config.toml
n_layer = 9
n_experts = 64
d_shared_expert = 128
moe_layers = [1, 2, 3, 4, 5, 6, 7, 8]
router_score = "softmax"
balance_loss = 0.000167
init_std_router = 0.0098
tie_embeddings = false
optimizer = "adamw"
beta2 = 0.99
seq_len = 256
train_tokens = 699700000
steps = 5464
dataset = "wikipedia_en"
Below are experts of layer 4 (counted from 0) of a mixture-of-experts language model. Rows are named down (a neuron's output weights, with its number) and show model dimensions 0-159. Each number is 200 + 30 x the weight over its row's rms, rounded and kept within 0 to 999.
Before each expert's rows: a language model's description of what the expert responds to. This comes from a sample of Wikipedia text that the model never trained on.

# expert 8
Tokens opening a new line, heading or clause: == before headings like Early life, list dashes, In, After, during, in.
down0,150,214,259,185,189,202,118,154,191,194,151,239,219,184,197,244,189,246,213,142,203,151,187,249,213,211,209,262,206,222,249,162,181,202,227,188,221,227,207,155,172,142,119,225,168,190,201,200,204,224,172,200,219,271,188,183,201,242,163,243,177,195,187,204,210,197,173,234,195,179,189,228,207,161,170,208,156,261,182,226,189,197,224,237,212,241,183,248,192,214,187,214,203,253,166,214,207,237,225,204,191,199,179,271,150,212,197,171,239,180,236,196,185,185,212,205,184,208,164,184,182,208,228,175,197,224,230,223,208,167,284,198,194,160,171,225,180,245,217,205,208,232,219,178,227,216,201,233,191,175,200,216,274,229,181,182,193,206,173,161

# expert 14
Line breaks, mostly blank lines before or after headings and table rows, plus heading words such as History, Notes, ===.
down0,213,171,188,199,160,200,234,184,214,224,204,219,208,182,185,210,250,196,198,201,222,260,226,216,202,193,155,182,131,166,245,271,217,236,251,218,150,240,207,179,151,226,206,198,188,218,249,189,177,172,222,215,224,172,259,193,159,224,200,225,183,171,224,208,221,214,178,253,225,220,215,174,169,212,229,257,241,193,211,230,235,254,199,202,174,141,238,211,186,230,180,211,151,244,192,190,243,197,202,144,198,187,203,202,170,175,163,206,143,201,268,216,208,201,128,178,218,129,192,196,191,187,258,202,176,227,262,223,164,226,188,175,210,225,189,246,280,217,149,176,216,209,216,183,200,205,225,234,219,190,193,168,196,196,208,218,231,209,227,199

# expert 18
Pronouns, auxiliaries and adverbs in running prose, such as it, they, would, been, commonly, increasingly, as well as.
down0,213,212,186,184,230,196,206,175,200,189,196,159,216,211,242,236,139,172,244,186,167,214,205,264,219,195,228,200,201,189,207,341,190,194,212,229,170,201,204,178,131,195,227,176,219,206,126,171,168,186,199,187,208,194,212,232,245,196,199,177,222,172,137,182,226,211,189,176,185,176,200,178,184,204,201,216,219,190,205,198,199,198,174,185,245,212,197,178,263,229,232,207,215,199,193,178,208,236,180,226,190,150,235,137,162,204,217,158,232,183,216,180,195,246,217,196,193,236,196,237,188,247,250,268,156,198,174,213,225,237,168,183,212,240,243,225,168,220,229,189,244,215,188,176,227,231,251,211,226,215,215,182,248,189,162,241,237,194,140,180

# expert 1
First pieces of split words, such as re, con, pre, sub, de-f, especially after list dashes in company infoboxes (Founded, Defunct).
down0,136,195,255,167,177,200,203,254,171,209,229,197,223,159,198,201,161,195,212,247,156,171,224,175,224,163,225,212,233,156,215,206,247,170,197,221,173,237,122,187,218,203,217,148,170,224,213,224,158,220,163,211,174,258,179,198,195,174,203,154,213,191,176,209,221,242,254,187,250,214,139,243,206,211,195,172,213,144,190,143,253,165,209,224,201,178,216,184,237,229,193,183,154,176,203,212,200,211,163,157,143,205,215,218,142,208,143,215,145,174,195,185,167,216,160,159,213,163,211,197,252,235,241,192,211,191,237,214,187,183,168,209,191,174,203,134,206,167,197,230,190,199,175,222,204,234,190,229,236,192,224,197,148,234,186,172,169,219,198,229

# expert 41
Commas, conjunctions and linking words joining clauses in running prose, such as but, while, because, and, as, was.
down0,193,154,168,261,176,182,197,154,182,196,253,203,209,226,238,236,225,223,162,193,201,216,211,205,240,158,215,152,257,196,233,236,215,164,244,201,191,189,153,245,206,189,209,230,218,216,174,250,243,251,200,223,221,164,198,201,228,204,237,159,259,190,192,219,180,229,169,212,185,207,256,154,193,192,242,251,204,138,176,163,249,229,186,218,196,98,173,184,247,158,177,233,175,153,225,192,194,237,216,241,167,242,241,171,195,253,191,175,210,184,171,216,176,193,232,167,189,225,197,201,206,175,199,196,140,218,241,210,194,235,164,222,187,205,220,211,220,204,169,229,210,183,216,204,185,197,249,182,206,190,223,192,167,173,182,229,172,148,239,167

# expert 26
Last digit of years in birth and death dates, commas and parentheses after them, and words like born, died, until, century.
down0,169,138,221,224,176,156,179,227,193,247,151,206,212,176,224,218,144,178,199,163,203,156,220,212,179,206,232,199,168,200,182,202,189,209,180,161,228,167,213,185,179,155,190,194,157,210,217,179,223,181,204,173,212,254,232,162,239,169,189,221,163,239,210,203,194,160,216,225,204,178,200,207,145,223,172,192,220,113,201,242,207,203,187,234,254,227,191,210,234,225,173,280,178,226,193,204,212,243,247,207,149,198,189,211,200,177,147,157,205,201,175,250,161,168,191,187,202,198,143,186,185,152,168,169,156,215,208,207,223,136,240,185,224,190,253,193,167,178,215,178,216,183,239,203,194,193,228,128,250,233,262,203,198,228,199,158,234,201,214,247

# expert 61
Consonant pieces and prefixes inside split words, such as con-sp-iracy, ex-citing, imp-ending, plus year digits in tables.
down0,224,175,206,217,199,166,236,198,173,227,230,237,205,170,226,163,229,160,170,240,201,212,161,189,178,249,181,180,278,233,202,182,210,223,226,163,201,257,160,201,170,198,252,187,196,212,167,202,151,165,221,195,175,226,215,170,193,192,190,273,170,172,180,226,208,186,164,140,210,190,226,181,220,147,172,187,250,254,184,212,210,246,212,222,170,153,221,205,209,169,195,204,194,199,157,215,234,242,193,261,206,248,198,223,201,198,154,183,149,199,225,241,257,121,193,219,167,143,177,229,169,206,208,217,242,176,206,180,195,180,216,242,176,258,212,196,196,253,207,152,231,195,177,178,220,194,209,226,192,198,206,189,186,240,226,160,182,224,271,190

# expert 45
First pieces of split words, usually prefixes such as con, un, dis, sub, re, en, ex, in scientific or explanatory prose.
down0,214,171,250,218,227,179,224,215,210,188,212,225,219,203,208,163,220,236,224,181,193,206,207,180,203,166,248,176,210,205,194,166,208,124,166,199,258,216,167,225,233,194,195,218,196,158,197,202,254,223,227,155,282,194,162,234,197,246,239,234,166,158,240,195,208,115,215,161,211,201,178,200,160,196,250,252,160,326,182,220,257,196,217,191,219,184,213,208,249,176,244,205,225,194,203,215,175,200,219,204,173,214,184,211,196,244,197,175,209,148,170,166,216,202,126,193,193,211,200,207,231,180,172,217,268,175,236,233,183,172,246,216,213,202,196,206,214,179,178,159,202,227,181,173,172,209,196,204,194,229,206,233,157,194,229,235,180,186,200,200

# expert 60
Early pieces of split words such as s-al-aries, s-us-picions, sub-side-nce, plus zeros and digits inside years and large numbers.
down0,146,192,203,214,189,165,154,194,223,202,160,234,216,159,163,202,207,236,278,229,194,217,216,184,167,208,226,218,189,216,185,204,243,171,207,150,232,216,205,208,187,228,187,214,211,201,235,195,164,182,195,228,150,193,195,256,223,154,222,223,191,252,218,227,166,230,155,172,250,198,177,236,177,186,202,149,176,194,219,266,149,230,168,178,206,239,171,171,165,231,164,239,169,154,198,204,219,213,202,191,186,182,213,238,188,291,196,215,217,200,128,166,232,174,176,221,203,227,149,207,202,202,195,222,259,187,229,245,233,224,201,153,167,174,162,174,234,222,195,152,205,214,185,237,173,250,188,213,216,209,227,259,223,235,194,185,256,176,169,208

# expert 4
Inner pieces of foreign or unusual words and names, often an s or th after a first syllable (Ok-s-ana, Nis-s-an, Is-th-mus), plus Thai script characters.
down0,211,206,218,204,241,201,179,196,173,205,195,217,255,177,233,222,194,229,259,145,191,208,170,186,193,218,220,195,205,204,148,271,191,177,218,190,147,212,177,195,195,185,208,233,188,224,230,260,215,199,242,200,220,209,231,212,198,152,205,246,207,208,238,198,178,175,163,173,208,262,240,206,169,148,217,223,216,240,208,224,215,187,225,247,219,106,208,233,232,207,202,184,200,238,197,168,208,189,272,208,145,187,219,215,182,209,226,209,194,230,201,174,162,203,198,191,217,168,230,268,233,255,220,195,205,174,227,234,192,174,192,208,157,142,192,224,238,226,194,211,169,135,224,270,190,210,182,214,211,163,232,228,178,252,226,247,174,265,244,214